{
  "num_hidden_layers": 11,
  "hidden_size": 256,
  "n_experts": 40,
  "experts_per_token": 2,
  "d_expert": 192,
  "normalize_top_k": false,
  "balance_loss": 0.0112,
  "balance_bias": false,
  "lr_router": 0.00114,
  "beta1": 0.9,
  "max_grad_norm": 2.0,
  "batch_tokens": [32768, 65536, 98304],
  "dataset": "wikipedia_en"
}
Below are experts of layer 6 (counted from 0) of a mixture-of-experts language model. Rows are named router (the router's row for the expert), up (a neuron's input weights, with its number), down (a neuron's output weights, with its number) and show model dimensions 0-127. Each number is 500 + 50 x the weight over its row's rms, rounded and kept within 0 to 999. Numbers have three digits each.
Before each expert's rows: a language model's description of what the expert responds to; "gets" lists some tokens that make up at least twice as much of what it gets as of all text. This comes from a sample of Wikipedia text that the model never trained on. Tokens count by the router's weight.

# expert 16
It responds to: Conjunctions and prepositions. Connectives following a clause or noun, mainly and, in, as, to, for, by, with, often before the or a.
gets: " and", " in", " as", " to", " of", " for"
router:517526415530478527435402523483421518488460499508457479577538463571640556523475497427501554451551492499430521541528474498504513402573472514468353511496511487400562503561500513525433473509506520432530534557466555510473594510500465546502417438516439410562475445493525522414516542441417472441523537423517497402491481599457572452428556518445534540455508459495568556492511460480420496504529
up0:435453504497464457557410397449553558596483525485537428455532498548528415471508493496567440420531464570512500435498570455525483575574494484552522498576468534413470524367485430500562473468475548545422484483440597485459408462529600442483519523532435507433542540496389536491503491510566522499456456543442484470417531522422530455544479520500515396504471547534544372513498466554484534466486
down0:508373485489492471501534520502387516475436468415550473448534484466546478485465479454438471456471478629575509487526525533468521462482473461422428543527588521528513508506541535516535545548458490536466477518538506485569537495565507498560432465485561484418525445460492448449582519449515585480513523573485431552428453464453445454434517554496536536519563517482472506414582651384506538614531
up1:474480486548460502541465449537458555492535624522570510470524437580488483566492584592524516524549513554449479424485442528519509493487493623570547599513441517437486435518600538538441507423485585466445503469466509417484506462476557496500343441699513466510520554470473507476466411534616461479465433454513545568475446545522444499417439518567444535529461508515464419576450459544520492592487
down1:513505519499567520479533546465479509506506490486471511418497438494502556542489551452489496555426507487525520449432441524460525578544509419421482411439484502576599598449433441455469411501496472508479430588478481498487520412554554466504510482516476477494564503532500537511519512528483594501544522570559406436583528472481476526500555526511504524491469622547499498421421560375422442501493

# expert 34
It responds to: Heading and field labels. Section headings and field labels starting lines in infobox-style lists, such as Details, Screenplay by, Personal information, Early life.
gets: " In", "==", "In", " of", "===", " by"
router:530582469478526519519529508463476487481408429452453437493416411433567514393553439461491477480575456567510560438513600508438594443465471479573491513559498518552551553532492556518500415487488450551482492464454548545537510509503561545544583587583539535586453378572470544541500566550587542456516529488461479471450460429442573603399515490406569505473373542481469512513497489554458557440474
up0:444506458542516487450604494489585574484446507468472491470477480472493516522444574528458539572535388536566433475504500612421487488523460483402516475550485557506493465498572490479518496508477473462400501469528557503617500395599514476469463511546520537544500559462445535484650515523520464490535509513511527541554513460484519541498454557551486441488499467516494502440409443522494468542550
down0:467524531407504508530572506510507487348458455519455457480667514488529481602494559519553573618522504445471505422467566489463482515391508566523411542507543493615554501507499583541551363526464508468491482563460509558527593479543594556478536532461479475492512493471394486512547561463535620529441456499475440546480507595541543490439543469519388473558494523406484591512502513513527483548464
up1:409580553524417513530540544528576530479459593603573536434556442436512561554553499491397508513502483529420531531559460529514480499534403496464375550376524570529555537538469410463427479604444467412517519565517501464601455554444474512535537498441433492539490573518445473486526511496476508602461551562531474498499450387485470428537458525523525448513522435548539431520508443589512492477446
down1:619546511468450534470487491502478513418475481476405515468557538446449461523490405474597463485556479579455532553515482473442530535541510528519485494586529487521474467600394545499492497502500557526558556532541471452515581679482488486484490389510385469529516555467499475464539365564523629439496494445532547538535444528420427468529464417423505476416555519423468492464471459451444485575521

# expert 12
It responds to: Noun endings. Final pieces of ordinary nouns or whole common nouns before of or punctuation, such as timb-re, cant-e-en, version, plan, list.
gets: "e", "re", "s", "ation", "es", "le"
router:506489470465453550575591524545562487427566518508567641509476543437512567513442571461584511498455593547504524611469415603425520473500546576453499533470518415433458498488544486474496473498480535499488550508464457554434557568531507507557488412539499543469459540553529592537568476525582484416504435566563456525447533534382523502465544473451439459484519559584524531464579466525587408460460
up0:490508420538500523448523507511497544440498511478575564583575501437508436516464515516507522518417497459589540404499486554575603557525426491489545498430413432474482514574551547401564584513640445447507510443571500483583578445514468411435467534497439475500498423554428436526495574513557526396532517615544515454449503456468484462560476453493469461504422387521443482546513550493515521386504
down0:466581467520510550536556513559489429464558453374398442558554538558537523496559502469489529537479626477573457418520461510476459500445475516499498435412528463541562502535521487527475547538533573492485461499518456521454485461557536503565508571466469483459498390548492540466535494401476440458473509501387537535494500543533422466503651507560482519521482457547436546473549525503439504453542
up1:424529443543517440478471500460432429483501495544473487463519517538611431585430413524396447511472632492542469449604517578453480464493512496523602592490511588477452520391505581439530572551480539477508444523487493488473597560482476474514520484541474453588572473469581446515493393582506539527502455526489380480415489601504479514488481488414445528487598509506533552460515455561454465423549
down1:539544536498545464487441517459389475519451526441532470489529498479535435507401530506463418385505463563545423412512583496610535518513550519454453467571438451477503505463529486541466502547444554514407512428513489468485517593479504508508495552471454450510522522469468427539438493505571525544448529430477578483435505482513459440525534555570464492471530484515513468518542429494510619527451

# expert 39
It responds to: Personal name parts. Common first names and final pieces of surnames or name endings, such as John, James, Walk(er), Gardin(er), Merri(well), Dol(ly).
gets: "i", "o", "er", "a", "an", "on"
router:483422492503498497578505415526604447434529460441428460594485438514486489528432489462507472478491443502582506416476513558587500578565516547444539585555429510500474438459468509421468595456515548511546531496530440512466604505497515505449554589529518530412541446487498462459435523467503608488579520428500451563559470517467406482474484431434443489548484519501435523494595458514503504501602
up0:532518497547425498519466591471509513517457516492485497550525413478513490431586538409549479448461520444515531512510498572504415415498460485515404538569487447429612513433580512456520443459469472524505571442476473542499459533484429477528571463455533530412484452431511560477509632400522524449470446504498531461511520465497494504532536455468592428442529472415421467529406401524407486523495
down0:490451460529554509490551482487514414539456524506501431517468546507450463523562436500500558465552383467592548517489554549508454473542529468492505482514440565564451460522483455599471509415504477463556426507499577575445448505467468478455588501564566437467550572570509560403374443467376454522518556532484429412467470546439471520436477536468505503479572558506484517572611444524511405506417
up1:487460588497450540469493507490512513494492398630511491482471500484469496451433543488504497528528517503512487509556527542502552498552484497652497509486470499579518583626560474485522494563481512555552534622548445533524333551539511449447520497451544433446549425504483538576573544548481515500445534532522589527528520546474529553543518570463450479572521517461482507482523540473487550529513
down1:606502491516545478493545438543496470490437412568525497500446528533478501489529441460509490509411482537461438578493506556458485496403503545519566513546428407604524565449522482482517520451445442525489464555601454568543388495477489402402536551466649485482541629509450555510418466542493466601463551527429516501580439474491603516463508609502410467549524518467502527465567458496477460482490

# expert 1
It responds to: Punctuation and hyphens. Sentence-ending periods, closing brackets and quotes, commas and compound-word hyphens, e.g. state-sponsored, judge-rapporteur, "...".
gets: ".", ")", "\"", "-", " \"", ","
router:451473532500457540451395518505511518488458594485583583474496597475498529499486474566526518435505472392504483596487467557485555445519513504554505553508543437429595458519515515480462580497501494502445551554567453382524566486522582446561499544482501407554489486501567449463582549464515554403538639485568514566637547465430521481548549395547507474561602459511505550460483410483582551464484
up0:466577478528478453509477433375386506477500581472500571415521564528526508479577482410512519492482558519511442521515434484555447513441514416588433537538483471515497469422413450510540560582371497486500498495508578465526565563498476559587527495454482622623494488495521514457407514535510529507567529508493481520474478441628546452556564518520503531456540584525494439467463496515537506479539
down0:393532512503531516507420490511451390612394511541555467517624458502370515411464465532569396494388423520468555458524418566467484499417544509555502435453497542468547523473440518492528476532481481549513484490487442498533469524464525613569385468501448560506495485536555562445453457517489417508537545534522353530529557510492601533427556404550461494435459519544523513435466519411382445516520
up1:519540643505548460494566629478473466485525427586349420491504428550490415514438583591561475503518436472520506492511489587482443472529526562439552452520438536546537490447515508557544562410429381513556470432492539490535451492552458546499545437521453563563511482513456533544598510535467562520557439397534504601517473486477525402487516458545434476514525531512515411492544455460641522591495
down1:386584536605531528479472486462519450527443481465556363565486534481457445510496544531474573471513468610508477543483483548426506550581448436508569475587430518493523453417575466460580381410438420566393455466530522447570524478458458483497559441520555506577372512553496540481496585462560505416541554495451448598396520439456490433460500468580381460520485498486529432433496471535509492439506

# expert 9
It responds to: Institution and career words. Nouns and verbs about institutions, sport, awards and work (University, Award, worked, competition), plus name-final pieces like Cov-ent-ry, Dall-as.
gets: "ing", "s", "ers", " University", "ent", "ation"
router:500503445537502509490491531546578480452557420464449506588498559444481581508395568504402463552474465553520529573516534499466505441608541545563514544445525441506467543514549424540445535494528489478476425501419552498428535460506435511469536430541469530463523556560490581578544520475550572537481532602466444541496528455428479494492552435519521496501548511530486546363488599434491500520490
up0:523468502515512560452429608543552425585356462541406466448519463443501538471485487443536517553478597488500593548514607441538477486464497594604560556445532502521459514542492485511461510543517474505522475557549481455459494491507532463503541558512516472572566466484538502406472546524466464507573443519460471477432425405546486419420433511462485484496455537561436527573579416509530567558517
down0:425542476543438540501445539515565525490458430503571460529526583483456435451484516426574446502514530516447497470497530525497487506411485421502463543480476537550429545576468492427636558506419578413551482488510502620532487553400457458469508471433479469520591490471441526495478538583454500508619498496529459427460499576362439468497451547506613496447503485603537511509495428531456485497488
up1:479466535585541520535498501588441562597541478493442557558522606524585505506542506398446445480494442464420528518474411602563423416477577509492431528490515511616568541548531393572422510396464441493508425434491497418545553438451504493468498590487425499441446502448533389499489582521487467497476472523486541436524522559506540533441494491418584521459458491478582442444539521536511412535519
down1:438493527529464571495475499514507505463535496546481499533527566489512527510524523423473546507534536413467465513438533505538474505488514495464516458467452532556517600478572411541465421453527450476459513490502520477544456569518532475438512484538492490504462475524548417510636538438564455479421512591494535547523546516464527561459458587541445566452482489485489532521496527587580538383601

# expert 4
It responds to: Dates and verb pieces. Month names and the commas or digits inside dates like February 15, 2022, plus mid-word verb pieces like attem-pts, tri-p.
gets: ",", "ed", " January", " October", " December", " November"
router:489426488487461498459552537533522560463531449504497529556564492488439422441488491479450460600487505526602550586536514466449505475586482388507450490448445505526506508475459408519467604582437524501484492523516379573488406438519493524478498439526405548428461451509544574446487553581507404558576533543514451389420465586539448573534486510466469451499515595452552432455406564514638643459563
up0:555526474546462469569465471488469413562452519505478492502557473503591551407482607491502409472459468481494529440495454519535458450515516430591546539591572476663527505471491476534515554440508587428483582458448540461500511454480410479498446569474574457474393458569474450432536434509471437591570480393489473488577533560579532472532476449492531435446408497515482552515524442475470465509591
down0:445534467492540475477547441530460408385474498480520477607593561510530528511506446535510513561559402548492525483468599501501554447518617505450439538563511492529583439470607535487522473483486507435534453467489525486445541471429533563523492515526480486405512599475482527515440413462450483421448527467530521592524484454457578493420449487361477445548537472458539495397455483528527400517551
up1:583455548474435498420538462511485612515513561520564576542559483571430479566431533502452531498491477517611525514543521387483512416565492494493535463493452489423516607425476543546578509500446514517555466481483464523570508455531491509481412447473451480533528471422502459608489484472437463517436528449430438529430519501581449589440412529565404405433493502512495542487564453523615510569428
down1:503445469499567621451511569471502471512541565465477497482526548515567498442471513507429475463525539536519461484477480454484586500459506508570513516465550509564560399547371589527553533496455442534427487404595504458442462598519470465409509513573538435488494521552412540475451508427486475458469417554532466496509551556521464480551522452331511487461622541523501365537337518517429493427552

# expert 38
It responds to: Later digits in tables. Second and later digits of numbers in table cells, event numbers, minute marks, years and coordinates, such as Bellator 298, 53'.
gets: "2", "3", "5", "4", "6", "0"
router:591509459474505512462507392515518463530392470465494533458490492508529465479563483495432426459494500384456487511592516605558470509526405578545428449437576518410602493462499464539424540462456483510501454505473532484563487597460468551549462452553638452535576510457405511451490482454541532498458571441434444593440524475526496472469496519467573494470425555549510509504567489555479468429555
up0:507506526489511538421480406456578468465569531515512480445447590530463412484465527423518497509456415511446492473558485473518541545567582481555567484444522394458535393471496536593524589532480528510506436507625413508467492584447474450532454504494481452555430477446510502446431534500480551555464549499484438461497544569454574505516622601440547541479534506507556426517526446478472514482564
down0:519515429536495528527477647567523535428520476534537559548432604465472548484561475536528453549492474517508477472470469510444453539528335423427505481545471537477536455421474425442532512537454503499546485513410525472456479533589441511453513485541469468452511487490516584406454495500509542487506571459492507494554473508496592467440339538500382535446530428555494499557417509526446520506476
up1:555447460510477481423510450488602490507553615534531431519442497490488473478448442523489537558469534470466552479455540412485576457518532521557486461429476485569462493606504467512604502507468532485522520491486471543522521506500523538570487599512496504471486504520468456516536524536431497529423629551485572514516476492569557541441530505473450559477495462460480445455519571528510563534466
down1:455524507565413505450426541546543453474522562544472384492476464557472494524566535477537528453490445516495467493481532499471530560533557481476407529456495459550564460469544619516539568576489509526524568539606542528484399479448567517490506506462576456425459589486468467548561506546514521502540449490535426490500472499475483506474444501604556483496532536452491610517430483457456506501577

# expert 27
It responds to: Place and list commas. Commas, semicolons, slashes and dashes between a name and its location or date, such as "Nairobi, Kenya", "Park; Carson", "Muse, 1974".
gets: ",", ";", " |", " in", " (", " –"
router:494553531482610532401442476570567480534449536444514535452573568510516480577522542494571396512512479464406442543450539507474497452588551529407490508553553450441568452486554502504385474449566436479496548464450545515545492446412503535522470534479438433551520468493449521456552533477508523384484499518404462610524445500525514462498495496455485515574534485581616507482503501499506480453510
up0:482520549515556453405587495524566492529435419538514587463466451488465541488553567405465428505496522452571508412510528547466513537530524446450459545461501458490507525571493540480531455432508509476595489505601439435543598477547469437443455483407459372428516450466476571512574534568564557399488445510502453568479521490599503446624516491519493501488479521584521475483420550558516527480566
down0:555467615542441526455468486483505421504533534468489416546569491484499418510500509504536473485479502531440440453528509472475531530573429431478568546506409495453524555458491536483503524417474434511535551445457478574468391478571491457557582487459564525503546512524481420549617597546460603573493516456365503454449503533517477521488598459546612467470530493516474571539556533462486476511502
up1:521456544478518477498441542488586536525506480470475418507539516487439501514457595464383499493524446522483466503415460579393462459465461469573427491392498473571572524429520554501469506480499593552485503376433537496488381603476463555588507459520513500620487438521506467590529501504498464505405417543588487525542421487549489470482435489425497494488406512539437508420535452483418533490500
down1:558407474385520517470541467531466549505484544492524482431505499470513516423557374534527543550467536522483521404469521473511557563390421507405566461535540536483440495534518459496554526563528518453503484396415483491445522494502536501544602502504473539579449524437432429520542504445410499510578586530463501509527557486499478475516509488484532537575533552478545614495457463504450478430450

# expert 30
It responds to: Inner zeros, countries. Inner digits of comma-grouped numbers like 11,000 and times like 5:00, plus country names such as Mexico, United States, Germany.
gets: "0", "5", "4", " United", "3", "7"
router:534538508476525517511423453575546478533457470492478537567545393489410518496528523589557482454439546567467430476453607500507433582543541472535496459466502510536507461568529555483470574539469444499459501499586452510486501566433583603498507509471446527591516535478533540497468469462566448512446459526365512464469537526535602431492513497512519436490563521572567422527498468549505529508525
up0:453474453469513533467464473492519447458484491514540562566469474486443469562602406555451532446406573465403491378446571575512546538544544498525398504355500470495493420609386553506492460497455445514588518562510509515530453549471468518484480492525442476523543358507508620483500500473529487587546483549475525511514491426505494379456470464521525456521410477571505486524532534573518531474417
down0:498486567447442517430484676483531492504508432472462436550472407544513420503509458491610430480496547544514623483541481495500499588512476477544484500555532524560516539481500550574459458503463517522463463456495482497608483474472424527432536517489446610454535565541485521517587496546498542468481503484475481429570461456475508438532463589589441492494542506502504461527472527521461515414466
up1:366468537492542412409618445453441479465491509544515451382436528479465573608519544436521452486507480539554528523521597458563583529536505422531519434461502503479506397611493546504460467548405379481493559428496512490504559485406519533538481551492476466512459478528511537516536428510488461490499411581501536460537494485518563497457491514428503496423529471499473555480489396559531424470565
down1:503565476477470539540507555547491521516521514525531527480570446508586503548484570539484448537608616514552518472424442381569492508487479566450537553490489500493430520481433558565416534469553473474523489485466482495536415543432423474446447543432473542538606437505377484347520474385491452529510566515484495488494492431411483441487412531530497475494491465558557449417577562509473522491480

# expert 13
It responds to: Nationality and kinship nouns. Nationality adjectives and person nouns after his/her (German, Italian, brother, wife, girl), plus suffix pieces like -on, -ian, -ese.
gets: "on", "ian", "ic", "est", "ary", "ish"
router:536438445514529560557573575421475486504516498507524511541510488553433428475492560511593504442472463563480474457476469478505563438520390439542510527458414478527454451491497384395542473470534504561631382552492503527486457435545390522475541570429511503466453563444470455529569583562422503501516515520397555526521544490486474473533539407494422488428485494563397495555496479536495521506571
up0:484518413472483554510418556385476490447537447515537506571585562455427564563494570485488487588482540505525548494557539558479437442564500516561553434467485530485458449519519497414402537482508562515510546432534584542462461521574541387485453497452467478494523552450464503435510644482512560501544448412572485489481581500519576520486481551488544514545569497450544541434584553535528458517505
down0:487551385547530505501532585480516474484402497541361512557470558527549574553466502498526529542474468406537494491434516546484507446566523459483459581526428570436467467492464589511567460453461475516537572465518437584567468497525517516521522526548500399504574478429508432488388466603564483479470432461447590563527469551506438493492527416563502440532508439521510580502390465504569454535441
up1:497524444595438485443496484462568487484559543513539490428482447518424552519561523538448570522429538580514528565519362457417575457494575556508537470473438532487494478496419464399438397490555496441518473466567542496576547543508455440511548411526498533494451575507403468535586479448536533579575528563535511481499582408480472515496474520482498464536466458439470560494508472536579451551532
down1:470574500462485488484570457495494423508474467608497456440575521451500518477480543450488455488561520542617434445595448446469406520449432460493520465552536461585468605406444505515551510510554600500475396446530471537500508484435493536479535537449405504493545508567501445495442536504476505509528588538499513453514453466506508475526563483480498371525527559575526425542488460524503447484516

# expert 32
It responds to: Foreign name pieces. Short pieces inside foreign personal and place names after a capital letter, such as S-ad-dam, V-f-B, W-el-ch, accented letters.
gets: "h", "l", "ag", "y", "ad", "at"
router:531473484448470548441494480554579460538552438513475482506573439529415507488618443464541615517433432427543568402525526484489606569521507441424469419550515548565479404489492565557526545517521414553490525476432484571585529512511540535518393450535487590446580482481405555441392488456543460572459558433524517453425493590469463413517474541463434485502458509405556553531417455479447525548472
up0:417466446489490459472503552536479549519521456520587394570464515620571511489573537465592501465548454442565583486491449567506584537479499472524420530467437457544540588481562490470489528536474436464544539519562564547555521515529563406483505529478528502433490480503593474487411457439536546527399483504476515531448578502439509510528492462527465466589556501463503537520508581441460470479394
down0:451472505541422434546545504411457506523458499552470540535525486386490449557450542432443460538517549473533464448525488486517426445517541659533580473481445522434513523432467516475489538456500519512561489544495490493570565498407580513452476587566592504514509528478525545501527451416633530530491521603505419489444460466396522467462445392499504476552444506510527535603590529513521488517518
up1:441476562561518525525514531532393426533445558574523405537511481468430673431481537440560496461494531586565512560541445480453489568485432469497476497450453459487512540473491493548585522535565534466441581557505539466450594506489432530507412474496519447436523369605455500444476539501566514490483509427494483562464492489429538534471514447435510442485492402504458529522473499533427502533427
down1:503418422486426516481453526494533520570552530509494449548685497434510492542465512523477550478464519520515502437476527560414502535461434470439518561580460516546555521406491561498515558510500404553598496541457501636600475483497448576446340481502555596513441507353496493460518473488597529535472480488542484442447516508464539497474483443472510413482506542497432481580484561501498589469421

# expert 5
It responds to: Determiners and ordinals. Determiners, quantifiers and ordinals after prepositions or "the", like this, each, those, second floor, first professional.
gets: " the", " that", " one", " two", " this", "th"
router:474561497450553506509543516494458499499393579514437595516502490488532555505553465470410492497495450421483377630559468432480533554601476498396466555448490591516463486563473492493573566430453523492468433488467591444440415560560611544551521576451485509634517523425505585502491520512573475532480563527487586494470543464498502529477554527499562388431484508502502514497525430583517536532413
up0:520507520554545490511538505384475538476510511476470466460569485465466484521518570515429518408443466435530597450454496472464581486480575429454464492519599440494524477497498514533546524446466580549530493552524493529538452523516511489542499391467432533583543611442514444551559450505538498488455526411491539408553416508537462446555483450545471519360533392446458550571542477496488546466482
down0:601529520539520526502444443582537451568536445478459457571527493531514443350569549543458496484531498491514549545535543487529474417580480586472524504496580537493524475464429495512576513490513470552494479383487477479474463605548379589486542519502505497522480501504489478517575563408570494648523569476511485561544493480383535486387528545616494467493430503545469456493524525480491485485482
up1:470517492435595512533506518440480478527544474549509496507525460456492447574431581582500479435563459460488529490506496553499513539502512430525495451619596468561504456493543487496462415460437534442454468474524522529474534555430522459515519468494437439483474509460531584318472542486447552522465471535502508485483390486591496422532532509438370532564480571501463618526504511466515536535553
down1:538496522506451536492591473579600522519479492506509577538497511523508572593496546413464534442558543645554436462519535523607453443509434491513510496556497423507452476525542583478549528509483541513419540513515481637584450609422563437497529425571633464452600490533489501481454554557454564440424452474594436453468460547518540453573536518545490467503507457481545473491536492428461556565548

# expert 36
It responds to: Mid-word syllables. Early word pieces after a first consonant or stem in ordinary words, such as d-ur-ation, pro-ble-ms, con-ne-ction, al, fin.
gets: "ur", "ol", "ul", "or", "un", " al"
router:555400437447409527494546525528513523445534436494625527346494517459476449508543465557448523501456496565453484568612449476543500550452549554584501459504473529429517403447549462475518466543628507572514470503551495467424454473540543478513407480567473565493504469486431496472434483430508567504472389421492433419476527455470512434465509526530516488521446504563569452551578505519530454439490
up0:489451524438472440455504502457459569510560418430487475554455506472546510529548461475497531570585486546517475523576555562510449500428544496482423434483456433484435563439481505523539545517550470533512402561440421493481557456496531483475588578488509470499523527478384459460494429461520474455437524541442539526514505423510490501508439411446552523521516514459517555549507561534576457592414
down0:476525458453449494558404457475399529520497443450556467442564530554468566445555626464514515521524514590497529471514601465489496592498515499386494481490491487538415524522531460566532470530437527505501433508494370465455431510545542438498469574428467464488428535507466506494484525524491508568535452459477420532489529480523526533537486532510562498567474502508582504554472501439485545499502
up1:418500486507474449547518488549540531450443393552507507513459552583531462508513492477521473521478560482439574413519523532559538478400473445464472517489528532469424489496580541507527513537455477552470442519480570508434427511538489494544539654447539495511594379452464530435412510506559533433538443570492434462481454558469387475469495468530547502501543411497460484436508518513488519505421
down1:523575512547520607400491528496490528469551458628466514479545531463464515486543457464437523434503552494443508459579486470524455480413480547492537465613499500498515475563457532541473473591568502594457599538470456520530469464504556488532539463499464404470514521548451499419470572545531498512509468496450553542534530488426524505532551593449484405561542380555511515471512526557455592556510

# expert 14
It responds to: Word-initial pieces. First pieces of longer lowercase words, often adverbs or abstract nouns in prose, such as ext, ind-ebtedness, larg-ely, d-anger.
gets: " d", " s", " c", " f", " p", " re"
router:485478408467529463585495523511495437548432420521507493513546518556482541494612473436475502496588496490539526461434434481555479553439565397526546452488422460537555475645489527441587529454436528490532482443531476478450488448446557448514548478499484509579446466427542478470511473489467582538393461401620559488474561461566495514513524568561470459579549547490480560511423524485583557576497
up0:473518482469397446491477481504511420489528543537537525447437533487558553548493522486481494478540454417429464524509531522583452489457536456583440523455427508462518515425564495442518609548547688514502556494452485494532524589481610538484460525462443497506461433479614429466478473498543417581510550463460441525555530505522481597451525452496618553609530520473543484500544535495461527540492
down0:444537503463458510568462531554487440515519516448495538497538484458520590465514486496650479473558527470464438523463695516546487554517445397586532593428524449409451478479587503474498512560526671573496540487444560536492483591358499522489550448431539504603494569532510451456458474420507529410565532580494454474505568444432370532601503498520507486472496545516471451454558456461545518447533
up1:480469503462502563544491459497447522548528567534454514596481468542440576425482496569513473376536480611528421503528469520547576528489555525476500429432561502501497423507483484478518496509525539507465551499543593510467520471508530512553518546492475481538584472454525478401497536523429444512534491408487518511506538508494446426535457463510491491525590499546451448521400516526519532519531
down1:446554420467497470475450551522498529541515474466584496480557516434412442458459467454514416482571530541482525532559536435604611541572497496528408494524462511543455547510455461477458456515516527469402525518444509469503488516586604465453462510442607543573595452508555498481452497483483471579414529487623506526399480579555540521455623441557567453422440531537512426552485528547498408443489

# expert 3
It responds to: Mid-word Latinate stems. Word-initial or inner pieces of long Latinate words before suffixes like -ation, -ial, such as reloc(ation), offic(e), prov(incial), equ(al).
gets: " m", "g", "qu", "oc", " c", " n"
router:504501513476481568486527478505432502502555475497527416499479525518542411535552532461483519446501458396439526560450430450613551456409531470525494404537573485568484498541451460534532383554400529499602566535550474528586491460519543477470511510366464522474542551485536448625604458437478423508446483530594533498567437377505493544477497475524537512592472530556435521551570463482443563549443
up0:427497470520482516511537562569442456511516581542583515519518450444464485428521561460482376503534476478488555512523456574479520406510461537674470437429547486526494453505562442466454438561509554433553488471591489511481435526495546508484467569504513480480449468504523455507545501416514558514501483493473454656491446452433483485530533455393457597540507402509526562520502521510529522427477
down0:488528437417513486505482514502482492450411452496563504505535491486434586568410469528548519535499481433445528549513537437528533544529461514594542604527561466548502379538596509404444425568467479478448498513567511476412518447478447387488520571561522516454477508495514558578506551504572494529483571449423536533540461441510441472593530435468531614510398545441482533586584485491531501413483
up1:474537504557467492556479513505554540527567492547675488468450567478499469503437586576487502500486508425458469498534560485519461546514410577514472604522557464575478507493376505430475485523472486550473524514464515540481509529466467531534540534436510530493446461481499443527509498509483575494546491489522440459533437481504445462449486412410610561458490466534449587450446507601468443439373
down1:506482452433515506504484480514469538440513406562440477383604485606480461460475573546545618531450502567423451464497449507512560551516591532448524498313483566596545544488427479456574428553455510545498538493562488530551500437494561438510440532525428464493553525446560571489486533480423499555405525527577506452486491456471475484480513536528511512537613532570447483563563498529460531469472

# expert 25
It responds to: Mid-word fragments. Pieces inside longer English words, often technical or abstract, e.g. amph-it-heater, sens-it-ivity, break-f-ast, sim-ult-aneously.
gets: "it", "f", "p", "m", ",", "ic"
router:482455457426444499538523507477414531521577500477538515529527463505541507543567466495464572447537459499456516507463488551548504487486452562350450501521503471471506501511485532522523414499586526529466511484523418562436531566476483456515551503473456423587426553457606510523513485560431461563521464540486450515527500510440459545578532460574422494460535483448493463551465502411490457524504
up0:489587451591531500580485507417531516485533471498459488394392510482546403494513460502475452557461394462487544471421396465600513439494607450442497574482545482485446499580496484502504535497566495544540537487469494566400520516462470454487582461506589400508523457454421461508453533507396531541483471523511547576430591500475451606480509430419464526433518482500550558435482548532467490501463
down0:380438455465501534494454602580525491469489490491500476425447512620527516480526564530442442532527451497526543442555478478520516406414417475488539493423539461508506534491506542496547494538476526513507558338488523459445503601557522514503482534585595626526557485507523572484505518503475492489426530558501483495600494545542452427461492437461430468508452455476460400579499367461481557586446
up1:467436502497433451512565486501511527570534429511497476537506561617508469469464468625457452555406481536545509503512507468554467525452486446518502501421561563529461429555474524463506501515476441549423520481595416437437549459434358503418527472397526505519545410549553461455479474453528516536518446499453512461412534408453554553514529448470566482442508491478428548478541516417511519582605
down1:498536473528521470621479500531521467469436525517505516432598566462576452498439507547539573494470427507580470509511365522510405451511508588571515564570477516412425538535438481493539478567573563541541499570545551447515469517580451577523479511446627490512572565514567537489440559548527481521592567465452437487553528433565536469508545442551522488393508514521564493436491467487477483432509

# expert 26
It responds to: Leading digits, spaces. First digit of a number and spaces before numbers, in statistics, scores, vote counts and table cells, such as 3 in 366.75.
gets: " ", "1", "2", "3", "4", "5"
router:531456496513547502474493394352511556515544441496479551467549467442514532504532484477562460500472519430572447507535565576557503441435488545419495428422490601494538558555446480401493468491529425520550429465486561519569445555459420450487516433484549521596453475550460465419519426563576469404475567383353408513498511498529418496471470550522579466484543515556498400467510569538564443447498
up0:447525478488507521513577457498518544470441576500440480471431505596467459565540464519391496443477574481528467566459532495468488598542507546579507551434530565551495496538458537444638544407665591543515403503487499473461513507526445428504438416525575390494507487513532613415496430557462506500512478542541464517519486547493470487502431494543513471474339513447478440453514523539585469463542
down0:559423520489512475521486503478610408534491527469458444478492483414559492468515496443590473442540479475500545564477515526538600552469529493549475468481464488505475455651412575406572556487434586530498490531455409503476511492562510456405516539470499525508561565573441630526522498484534548385440511526522430491488410559557413421562396556457465473554476570497414483512490555518416568535553
up1:444461572587550507511551497519481500523477484485602510496549490465500406494537518532443538526428602445549589561579480372549551476443489545527486526626557519429576549524453446532519574568527617513434594531603542467594499508519496484473549519571438410479543533448499485507479515519477512541627527522490478509392510443552440521488462526538486458520657466451496485479500514526524467413570
down1:505540525496455504514532445570460337586516527482591494590519519537473466424528552550454497386514483502408509584477473460399506539461469434569489481456470495481476554570468566555446518534441492437485536475593445576507499523452475504470579483517509457477458508501519532542515495519498450606521521563487586509598499467543461491532403501473532533569477531548501482519508460539594460481509

# expert 15
It responds to: Common-word first letters. Single-letter or short first pieces of ordinary lowercase words, often after "the" or "a" in technical or biology prose, such as h(ormone), h(indwings), wh(ile).
gets: " h", " t", " th", " f", " g", " b"
router:459524547451566448579448544481463494533434544442510515443481522414503423494553434516521505532477539398464451489536395468552525547416491514571520464572468472460537460463445542521545494473495437532480501622610533468486506483538414503435517558410510435669510497539496561526423398562421538503527453515550512499486533439471568507570522549564549472479587504435453510578508468481505457511512
up0:471448565537433362480524470523503537454557531558485518524505523490553508548457504591482536512411509482488566469473411422544498440521475545604490439537496418496515436424524507446518536421562477427536474482457495463455442602528461552435490585473477577347588529569493557514492507543452437522552454538550580541506422525529476522455423443515543423512579323521571544456538375466525551508520
down0:529544495505542507512576542493547503477493482540549476614506468534472539508479491516481383503470533520580556431428571529499553544579510459432508505451525482500521447520518535538450502535596528399517469526521437543431557478553572495643380443566546549512522486527505439471430485543435639513541511499455516485472620463533424540443481462476573464478467480460492487508492475451584443461576
up1:473422478460429480468474387431497524516503581497607395501567516486501529519478500577455538532472438513530487482453522525447512554520544578456425537501474486526502453560492435453517468495466512523538457534474490490424441529596484450587488496521441464604550465451510457387431443555520548449531434509541514406537521533542540528495520486486562488546471495566504476439425504579510539565544
down1:564505522431440517523446513472549378533510436466528554472491507493464523526464516526439517573479469573546494439451494478478475426537517529570543523562469477474494481516477518561592490445482512442506454507511564407512424441497453477487459419502579543507589411514487492472529470576544504521526650495539528433504515605457484563506585501454527498546419490508518566500444499470481494469528